{
  "num_hidden_layers": 10,
  "n_experts": 64,
  "d_expert": 64,
  "hidden_act": "geglu",
  "routed_scale": 1.5,
  "balance_loss": 0.00752,
  "init_std_router": 0.0206,
  "lr_router": 0.00122,
  "vocab_size": 32768,
  "norm_eps": 1e-06,
  "optimizer": "soap_variant",
  "beta1": 0.95
}
Below are experts of layer 2 (counted from 0) of a mixture-of-experts language model. Rows are named gate (a neuron's input weights, with its number), up (a neuron's input weights, with its number) and show model dimensions 0-191. Each number is 500 + 50 x the weight over its row's rms, rounded and kept within 0 to 999. Numbers have three digits each.
Before each expert's rows: a language model's description of what the expert responds to. This comes from a sample of Wikipedia text that the model never trained on.

# expert 47
What it handles: Prepositions right after a verb or noun phrase, especially by after album names, and with, at, for, through, against.
gate1:555541563536476487492466465570524567374459464561559503470495475463507475571522557548460441507446415526490478444444480512471510503499563474555485423424558576511517545529488573586513528566468574427537536509419550437571448548530561471493486517458465479534524513470584567595395498596441518495520520447504424546551490536524517454440497509457520474545461557564483471607445494585612541520470507467507535565551453530468577483403467492505537537425632415529389498520581653509564562498480422518438455555487506489469435492459468529406463509537567484539529457449501573519535484489499518453
up1:486455425482507511416532574468443449687465472534458513473480491543538482457510461408605531519531507490502572521569526499486469449498457507519489544513429401431506523474577483380529563472526424568437459490496499584426516411489441516544461436556500462500478494540463414437520525330567416514499431527531501506443522536466536549478494517549535518484544468425468484435528494538395495519397580604570466490529522444473441571573573534549498525546370523464523511521490445553459539568518547403582502464491404542542528507509486492507515491496405473495455485544535461474444512514465483521

# expert 51
What it handles: Short capitalized words or first word pieces such as Man, Win, Me, We, Met, Mut, often beginning names, titles or compounds.
gate1:497523535455479499484445550493514562447584381476407516458514470522467463566479431502544462429541547540532484503435491544443408466459486473483490448552518578418394565504456420437475501563631595473382540495545504537615593415567543476551500477453481448472477468608444560497491444480521440462490446548570496489460469463522516567518556457558520425494532475575491599434517521539473565511451619559399467459513523460443516451418492500484533522509452519621508541492438538458540534425434505587521493489538505542478532596467474556496472502581525480494519453489526467526545562464422549500
up1:438532530502484568566450532489549552430542493525432447472461461442507528487517522514480469506558494602458497523519499456533512552511451494451497562456496449543490566421504435545550499558563546532408527435441562563691528585528533526578477522505572496504574581453476546442481481490520449498502410493500465535496499452551569446389512469485481513497573524545512533467568518526508603488491478454457526477471430555519492396445450497490569473367497472567496443509394541447476420525448488616547486534524457537491545509631436530370406454541547537419486487569553444521485566520478497515

# expert 53
What it handles: Given names starting a person's name, such as Peter, Steve, Mary, Rudolf, often in lists, credits or plot summaries.
gate1:537487546527502537538452572439460486392488479495518508502542523492477491541406487537493413524575427475437530535558572457427495426570525556566390480473542548523477479607554511480529514484566513494518510454559532419592523639595532534556453627522521478373467467442524439606597524490554493531454560527559553409450545512448552501473504442436522550457511464544508476540526484513434471569464465440487498456431464456532539435508498494590552468424507421512537470610528510478467531536491511611461448466518489536564449544461505519566507519418516508433557485474480497366499538451502539438
up1:447540487459410441517519460515571443574455550450533440518508537550536485486515526534533435478458532404498461431480514502555601535496512573435467455499450542532515440446553501447556379519407589471479414529436489523491510555479431408519476500486414471612602480526443463497534433556484499504402453482488436563494460494475563559520440527517527545472545598480567519552531500541511477524569531516573479484557563523486453534406608441432493475539456523435457537410597569568488486601467454497414565488463491412536523478468422467522420463521451536559525474514471461600503527472587570541

# expert 26
What it handles: Modifiers before a noun such as African, American, South, North, other, most, more, two, often in "United States" or "African American".
gate1:526373571473504436446497466495550496552523514530512630463516392479520504513474513438653528521493482503507460474475533520499418472470557506520485501460518536515537494508416365420468452486465543547482492501424451405491432488478436440493478440498520533547454493527491598428497437619456542456436551483474389471553413448477492473490414544388564542462426515485518480511526506482466568431551533513569455465492526542524598498492432399486522516525548471600456509482578493449536599525375541498487450513510506513458532531524488504519454527583471505434562600444473478524468531554558402550
up1:490567461466490477463521503500408430462473414532487456626553484573547559429486555540525367481511469468535507546462425486534500537564451471488560510454546518502522515575646597469484534466464558530528491422508520531547549542512424471516482444438503540578493528456550462494448524495497538537567457657550529486436549559517532523465558501597460567488499550433498473531543474514494535450482529552377574492560537485495441559486606561395459525460507461339467544529509595490423477534510496509502546510576474489481530459450401505511502439485528536522499494468529522449447439383498578503

# expert 35
What it handles: Closing parentheses, quotation marks, brackets and apostrophes ending a name, title or figure, especially in table cells like (1/1).
gate1:528529537641577518543512541474531609512449471455321450465534471507495452493538455562524524450547511426479564561527511508563505518474388378543552498466486471523528526435578420489436538539539524460559531522512581476518513495522477509477507570419544440440497533544608473510624528450477572519473571439486452510486533501539536532491489441396607542514460421515485585452532571525482542481500583456489420549465457535509498546504550535546444549463529488406500543546433434467540567549530412515500536429495542621525418546510483563442508498488475501426426511535502554525557483489473432493
up1:497499577610505512495519512501527491486475409495513387461471492547492468544527410547520501595544488426441599535568486506427482411539418423556524566530451482505493418496605437440403526524569504473513570458498458427445470439442547512474465515482466433498444469620558459536512453463469615569542546450522501553506487480453512441494523486379540524493432475612571473560477629494472518552519575429532484510461494518499503518481540461505434616397572517527418505565556536586513485507475473483522519435450485552457450469485536528501526512427460518491426463579528432502496456579476433548

# expert 41
What it handles: Common function words in plot summaries, such as and, was, is, same, plus spaces, dashes and pipes in tables and lists.
gate5:492470487653494490476436548531555451565537432501561474495481522492506519454493543623556584490453473481505514430602573569525485520521470487505567553512519596452505356581514527548449460442542452464459439470442492524422454486538504528504470476425421430572533517501433423512460522446496454567487523550551538505418580414549433464462516473450515487550410481476400549532532445506412499533576468439486526512475398536517404474567424418519555495582555543415493519535500532509490521510453466552474465516565520457369464509491448476447565515545479413523481500514415540422510505500475471416
up5:570476538590470460484516398479476524558489564542524589534557466404477452521543518527422566451512488557572429536597501562522535588589460561423509479459527482502505503593385450482575509524503486464585514544544473509438548473511494475549525548462471472450643498552521458511509474504525505472432542576636529564575482470495565571525448463436520460557552539410457528420530424474455522522495410534545505551466504495452480583502495510507494517516563618462459500516498500481518547490538432536542474525539443468461610447425505532396516436542497428469472596571420479480459458411540459471

# expert 55
What it handles: Percent signs, spaces and pipes in demographic and election statistics, plus words like census, households, average, residents, votes.
gate0:462516436534523504474334485519440538546521512460452638470514508568499490531563506557523514462415467487542429456433554536381462571548453567436504575540473501468608529541508480517507474498528547584498517521510471488554523545510454420468525511590498449498464518479548488494504592490520508558365488566640456480548558557467517532507499458474460476507398497477459441456518513523566536537516489473511528468526502450526559394391410494575515462513534458593520550545493542471446396527441578524513464486600449493524472544510374420497543476506474458580439556437471507503577525488489501588
up0:447527444461499560452411450526503525524486452488499550420510503484595449595555498497513518532449466471569497454463505532460445598508536502455399521500528517522580475471495443472466506475460502555553499544554472473485530579537475465441543449619466429481554491493515494538538578445513562555440534582591447478560510487514538526477464428513457566553444485410554391517571550561592513456510552468534570531509514446516506526408453480514496470470543499590494638589541503485471435514412542575549484549605450453464496561469461413466563473439485433607535531521543604488534466572592523592

# expert 56
What it handles: Mixed tokens including section heading closers (==, ====), "of", table pipes and sentence-final periods; no clear single theme.
gate1:533501444497462461574404460522533530572517497391470584513445424494546535459577526535526497392458531484462517391554432503468485518463439540465520511546576569523478553416459644539544487524531517491561453619457511595429526497567515551498515397504558600488554510501471500496582527445428431560475485476630455547517505429446490574567492508456566528594494496566535515465489573476514425509552416515455581578480446500466499481499537471576465478494472541508525494458604505470458462470454456537465543498508631489502462543469568543498502550457583535512459415541459587495469536512492566532
up1:485474394579492560545372507487511502543456561448512512510480495424530488463544493475514480430441461495541545415506493501496460458513439548532455427562545487489431499469482620592573520523540515515602466571507420506438543481556504457485507476595450562412582511458458566514457483475455443516562419490533479387451481457539514546547545548540502548538486481587485455475486430540504414514524465401516610512540530460462523500472550514526552548474490444551607500385514443570510532548470385533446470420492466442560494528522597513486484506425493499557500347538585521558476446497452570485

# expert 39
What it handles: Colons after infobox or list field labels and in titles, e.g. Genus:, Bracelet:, Time Warp:, also semicolons in citations.
gate1:498428502543513578565525476486550627522479426582453569604388518532446537488509478498510575400543550524451465515550516537544510502470448463510521564516386565507463532511467501418480457436550544504585408557463539515489509540502477604484613520572562508475540365432515471436470484459458542521488541518542508479532422443505511530528567568453538416451574523404477491485464504587529566441500548598489457527502391506515501516524579466546542562518479570462457443443480504571533511454442489394619503514535463548463447550472447482550504595474453507538430555504445471467525503531436477498
up1:451447521466507553595546524474517550551503373488454546556423531490508522561449527506410538446536555562436483538466532520490479452477502528436553516501414469494481512466495485447517481487508506475618463519538495359510483518535415604558496434580513468500519466488510568393443501407508498536533540529501588450499472509536477485453505561579471386449586528449513510509433562599503536527602489514490482526478410549446573465566509410590593461459588565538526449413514501518503505575415499411562527474511451421553564558493497454515532557527544471642531517556514444551538462511496490465

# expert 18
What it handles: Short mid-word fragments like in, al, or, ec, com inside proper names of people, places and titles, e.g. Sab-in, Cap-com, Corvall-is.
gate1:432507436523492508541453463558486511524401478586475467489539496467470507528542504505462535477441530555521527589456527498394589573463512385513495500471610447497475516508440547486491518550501506507509597521429544509446498485581497495549564514478519501407451491441526468537509584536479499536434494510507534637465459564551534398515547440510458547532514544545498520524436526435383505516378567505438492443552485567598522478473402511460510465535582463429509465466465551503514571515544511598571473453515482490457518530477466394384514552485473590543453585537577375501541412461425571501
up1:514415492461511505470503506437506485502522481502447539489531486513564451471575540420484493544544490575473448425497516476520429400595498526403500463553437409577509402503542407490523484504529495509559411486512472469540502543378525503494356485586451480596539517550516514419428426499550471471515466478480551434582451430483603591506386522521491519478487481468524529457563501503594499380558437435539563550468533436445445584480471472491465452473597498514428466539557510516494464524475483447493518506560494419528437486523505547566541493473486468508527514417420566550441606511602458566

# expert 61
What it handles: Sentence-final periods with double line breaks, and == or === section-heading markers, where one paragraph ends and a heading begins.
gate0:452488467488517517463460441427477571390527551512535462571539478531502532543429441560474577567439467567519489495562509494541483537495577571512580548421512428434518557430514524566477465481513594542484462493586412450536470475542404485463606500469410526502520516538484611479495471463390485480501485540514580461500424477516582522561455542441499504523420522579468578513493507537527633572501499385478470518586453443583553541397535416500504454547574429499378505553568546462438476561479520506540461534479481420453537501543512465440463448517513484518563549437530486515444509423540479548
up0:501474453521438503502544440519559479405582508503492527499565438490498495525461434510447544501479488489487510474524481477506471546521602572529543555352388406474484546443619492552445491505523564561459485501546462423498540414623348562524567528449457514450507513470413541546459529490478521466471503503467471466508462407468517493478456466473459561522449460531580549477525460457460553565503533399509453489597462456570543475345528423466525464589553462478400496571507528484494591569490501514544427462524558489427518502451489435477494469536519442472579529509466404540470457423520446537

# expert 63
What it handles: The definite article the or The, usually after prepositions like of, in or to, e.g. of the ban, at the time.
gate2:493585507488549504477354473529512497494562447524537467536532417553530644456482475447436433552366433466534497558439476556512445524502579565518435472448495470490569495438516511449508414553651597478584534517470540512560434423559497499536540543545491499520482536474588504567558541456496479554539545501630505556522458559508508487443481475460545481512528547494513504504464539523540534436381473544567485498420519502423538489426462464513507407532499430478531491517483537500481484468567519541537492534472527527532551442483459472487399481525552613525483510588477475494481538567429386380
up2:509419454497441517494617490439488509498460590527466520489446611466504350539500498563564568436607564512430503433594530448495566515522407388473562531518529523511453532526567487537468576457390431483382509468530476519495540560505509532441469458491525514486509449508398463425430478517530470488482517481341481443464566412475508470570428537528492515498471449504490484454546428520478475574626490478431485465570445545548466510550518539486513580496493538519457527509525457459547533515465530476549519474537454462476466550481540493480582468517451404477512490399531483526550429453565584581

# expert 32
What it handles: The digit 0, especially the second digit of years like 2005 or 2014, plus million, billion, hundred, -year.
gate0:573558495504458445471451381499600521513539522449532464498524522463493551506431569529500436480518628530585525485603573444529609601484586506552469420511523517551483455527511463491472535509460506491464511530546535464567510538542529480467489601568456598423581426428467559420481455576505470542526565484491534403565519542510547521529478572447501480494514442507556452518438487566509479560491483596500495538483527462530548488366596550508486564518513480570478487522460483467521496452479495444585413517521411442451532419518561514499554480476543465436596383449531545529436593520485467424
up0:434398508478552542520529572494414521510470460530466516534493508545479450478570397452495514539459439489439475498425420576506402401517444494450558608478487434441500528469481570460522467517510490496511506490456435537455487443470476508568531424423581386583415571542530495547469536437476543460452457567547465568423482469558486446435503436524515494525482513514477550485550523474478478462534482431512512443544475525467467491620424438524527419463475536462566508499523531548528536566524485535411559475484573551560503578512385446499444531505454511583382586510464419415609410494481537572

# expert 62
What it handles: Subword pieces inside surnames and rare words, such as Hew-itt, L-uck-ett, Venlaf-ax-ine, Hor-sham.
gate1:499554444564420521450524523391468531499491516435510454463515586477502440503436500469458443506502533389507536489451509576583506487524511556561498476481528496534400472431425446460566516556461446423495609568533525427542518511580453524475539518484497522475572498475518414593570497466460563533581657520470522505387488512557466466434570479523543431412492476546469494467442542530576503468388437513458514574510525462550407455569494498496504445469484473548486465512525518616435621520444494449535489554457398446467411468495541537464488517447529494597472477459500442543515539488530517392
up1:473476594414532449570537499549465503510493462587498612546527386516608566547524520578520509493494472565475415495547444487501516514495501440426487519469484505557589511582531458516433457502523554498537433440521459535442458510361453434481501491546473508494471560520431567414377451520488463532452408452504441503590493486442511531544446583477478504592462507459578527561532433392435549525596576471545511414456482540479524517410488478501533465501488530511464483430453473393514415412559484539488523393586622529578531507493488497522554492525527552481524553505512550450500496472482502547

# expert 37
What it handles: The prepositions on, to, in after verbs like based or released, and word fragments like x, ox, ck inside names.
gate0:563385476646529452514451557453479496408486498498542452429437435486525521512627448590568485475491395486590528562550508489522439545564582518483490533533458415481513530410458501477477435524505543489488411534468474546534522505503438501528493542533485490516606569540529491385517589391465511423516478547482461493566487390450509463539440557494517516535456423465510466540502528391439533553449417473534519486540482506443571457508493415492600534417306568387510521527512523505541471549440448486514509491472476527476477542472516463479552491524489579513473505535449474517505483508529492450
up0:504515474542489452465544603490462510506552458445513460485494505546429468524569376586505490433511463558467514438511545390487512575491479530502458558460425496506447583475507568508548431544524500521436493519459417444546514452415488489535434603488522452489488620445522503460481539518512506405492468541458426507544462415445522505466425455584419444442521436581440506534499496479387523566471431551478470454550419491450510476490513412504569475414413377494524571538604505518581505512491446528550463481473495581515477534458468454545521445559532463488474558576392362531509511535502560541

# expert 2
What it handles: Middle and final digits 5–9 inside years, dates, scores and table figures, such as 195-7, 201-8, 348.7.
gate0:496548589454461511639489406495380398500456479495585508516512484488498476535530462548545400463524546454546446522468511475552493534517494452466413545525532496547552462561544478512439419543426514518502538483454593449492438524538566419448546533486509440574562501495408530474442550475414498449520572506472554494566475577526387522432509488527529453502527614423431469451507493502585561447431497340421575566522565483467528500404506493462446398531530553513470483466468480460555554577448531441455545456567449456532501509463465491503527506501469451503528489464397455463520464397518479494
up0:453564412529570533502399532466584486500488532515528462485585492542494544489585569521476531488395481551509583443586430462477558460521427562549411515441449519424410477520451491577567443513446472563545500396522376540587518470541481547548499400490531526442471537544465491481509524444549471441406495496571511452515508489514491583440542435542481577499517445518468429515596505523376439531579519535545480482429519518466492510486496419515514534519515376495556415535493536509431508469496452563532412515486429446513497555550522574507528491515551557493437509496521592496579562611462555516

# expert 13
What it handles: Prepositions of place or origin after verbs like based, located, born or played, mainly in, from, within, near, often in sports-club bios.
gate1:436503536469511491492448429534495515568596497537472482601406525616471482423550473454536482451553545488467461463499484551572423556465573524454509445529411526502489533488449554599533545451460513545475545456636507490460473536389506406547536441559556484539477541511509504422491532501584525486569444426526629474501465479450483508473556565641453420522557458500534396455528495560485609480437496553500573466397518494518505575485463554549528564535572538457437570441520519475407491516503532515623472465523460492572549492533426506462521474500508489461437516537494490481553423506422499516
up1:515513417565525505438514504448485474543487517393536579487481445434495516540427486532483488484484486436531483431515457491477533494516492515632477480496587559466488523564545535483486488488521488437563486471509492553482493570544507571486494447430327534443439498520529407590612442466391527453501515505567394511556580555460529555533467476392536486485490603424523531479422557445492464439530564538438415518587456523532571500568591513408483476477450481489549486586507583599466550629565494502478495496455430493518494536464512509527464452390565487521533441505485554537459481548530450534

# expert 5
What it handles: Word pieces inside transliterated or non-Latin names, mostly East Asian, as in Tak-agi, Ru-ili, Hangul or kanji characters, Cear-á.
gate0:532462499550544582516529520523498502555539378470442430473546407380443521403449586487491477497487487455466544490544510549523517528422446531394549473495446457484423552456541453441504579532526463524540459497484452437544455605492508512484506488540534526541594404507514489499446450490486542530457475480442538382555545468501530427487468492463566544472446472490582448522490509499619514449470481545494428591475482466485547539520502558555587547525433521391523446477641477477474570501442517504513449577561500541555377466520525494491447439546501540471617454391514562566529428492565537464
up0:528493535497581514381508472377584503501417429442487459508488456435579457527443460554483487560534523453478476541498503450417456546442484432561451442450546497586485526494445507509461520466427491511449521492495546465559469595488512548530491491565534529572571496537528445527619474597499471472452525503608480519505484513509541595552474437511531506501513601590522502462451479475552544430466389494484562413495342471458656507518570553478515554553462530557414532478493480475554510475541428445576515524446564485436528483505523557506468502476500434453547536515587584468530524429423559480

# expert 34
What it handles: First names starting a person's full name in lists, tables and credits, such as John Newcombe, Charles Busby, Claude Zidi.
gate1:538479436397587459484515504517474465564553436453489454435508420508470474458536590498419548488440519450425457514473475439451533522443564500456463511520528458453553571533496489480545495374532472446566515520512499544472502498441517531623494525499525521460429547451422522426448512521471417553462511490513584509562508505406567501516362506603437465612464500494510467529570447491563558546452391540462504543537453546546444546491476455494480575580445519489461534465510489511569488538557487454532472438573380581459486481461504470541585543504423520567414525477550431573554444565577519592
up1:551545558507484520521433556519640478493516592505457487489533502479561584462508504486445413596490422551504502519515498523594543436487504524451430516545515483488421431488486520562599508519499545450531501567515497570544437462523504417467421500461584359507528439469473446498559471506467547496486517441504416450556493490420487615508554497467481540433570536466499492582511456543616353527430516515589494359507494499484554480491376453477473497455545476522627470543591470451442530481486502578494495535424524487394479466498467522525491523523481460497467474475429479481542480440560488417

# expert 48
What it handles: Place names and their parts, such as City, County, York, -ville, -field, Lexington, usually in addresses, venues or "City, State" pairs.
gate1:370518547534489518445491439409513596490582490505485505560482470538498564378547527505453519458476492541582435496498522542512550509566540494548546484534564544546618521477479474532514510491455520469531575532549518501535548447453519511545478514559494468398401557438431493520656504537594535526469496485497470510575519478547359517514532493427533515563441446541581504461558337483506559464519430544505423501572489444558472468535454587565586575590585525471498517449499459507483553505499557486496401548458489529492431511506520430440538507477433530568518532546501550535576489515476415533
up1:517482666557565489478408463474500572431508472458504443516550512431511519406516514471490419516436516470542536475523445535507441463568541478515510482502490602545514500528472508545604454568459498508569569533486477503590526501519590481585475532597439508473554559500411456497686448526500434451439558495591497469547505508496388456555532553489539504452576510535504514447558466423536524497471383470521437506617492458562527547492422535497610493542424460480614533519482438420447464469558517494476540562496530512524459594486537514548497493543417495461535478527450513504538453508501479434

# expert 16
What it handles: Standalone space tokens after a pipe, colon or semicolon, usually right before a number in a table or infobox field, such as | 6, : 3.92.
gate1:515563461442483448553524529550521404533462436545449524570431505520587506483435482439429551535428578544565469570401511439448534584608482479460474504507444573472473529437623498531548530497512478467416451532473411453538521515540562557517437565569491498483481513515478579478492486385513484468466437503403521382550504620517433486527512472536522399546434460498553510484417420542520579482516489660512410508457486531449458484488474521526481504486482474528564598470439516491527496525453498488455577490563563533460589498502568593517455519493474466517495482618462490482575514555534481511
up1:532447600490508559472526470485446434467620608521461548544555490442528486544464480444549481510524583548440446438595458573460574479562497479481512516437475520515485520501493432547580488500488510495561450454500437500539490527523527484589481459591536491502481530559579472483465536552450512566490490499478403460428427434496434459512505530540588490478554517510542522554474537583602529557525456391540442458547534539482490554558459546464499566561394542561481443414454510435370604422505634522556547481476434442533529570536430440534490539559518493509486498368565486532470461487471480457

# expert 50
What it handles: Capital letters and abbreviation pieces before periods, such as U.S., K.C., St, No, Dr, Jr, plus name-start letters.
gate0:444530477536518435568513473510554430463470484521445502518426496561472465483540416433486521493550447506477540561374517477471432424532407488453466520479539501521567514511505532446481495390561496612479495570521487458474440480546446595493473476515526508520603535484592432455430490524569445446451447428575483543492517466527525425426563458495417459493532476561492436491506575515475552539525474512546553493477468448535488504405404463452547500492433434467493510439502478501519478478646497575479501441556536513432472508503456546478517469496438531404536649534436426603469410415374462536
up0:434642511495481449597533446453508584515448515454470413530556460498552522464464537461494408535599365525528473417507630449425472480559479486496579531529483543568561512507514541593509491492511559469477499514487520534405535514441492458514518525432484479487573527538425543566540499496450501442525383579444522478547500560513419569537488484506476352494515465522512508454523552498458481543473452521547461584497483527475521549531495539509450538456585506484467546388522481486424520504573485529428432422562523496614442449495504491513447523576470432458513458474454591438559483395574530451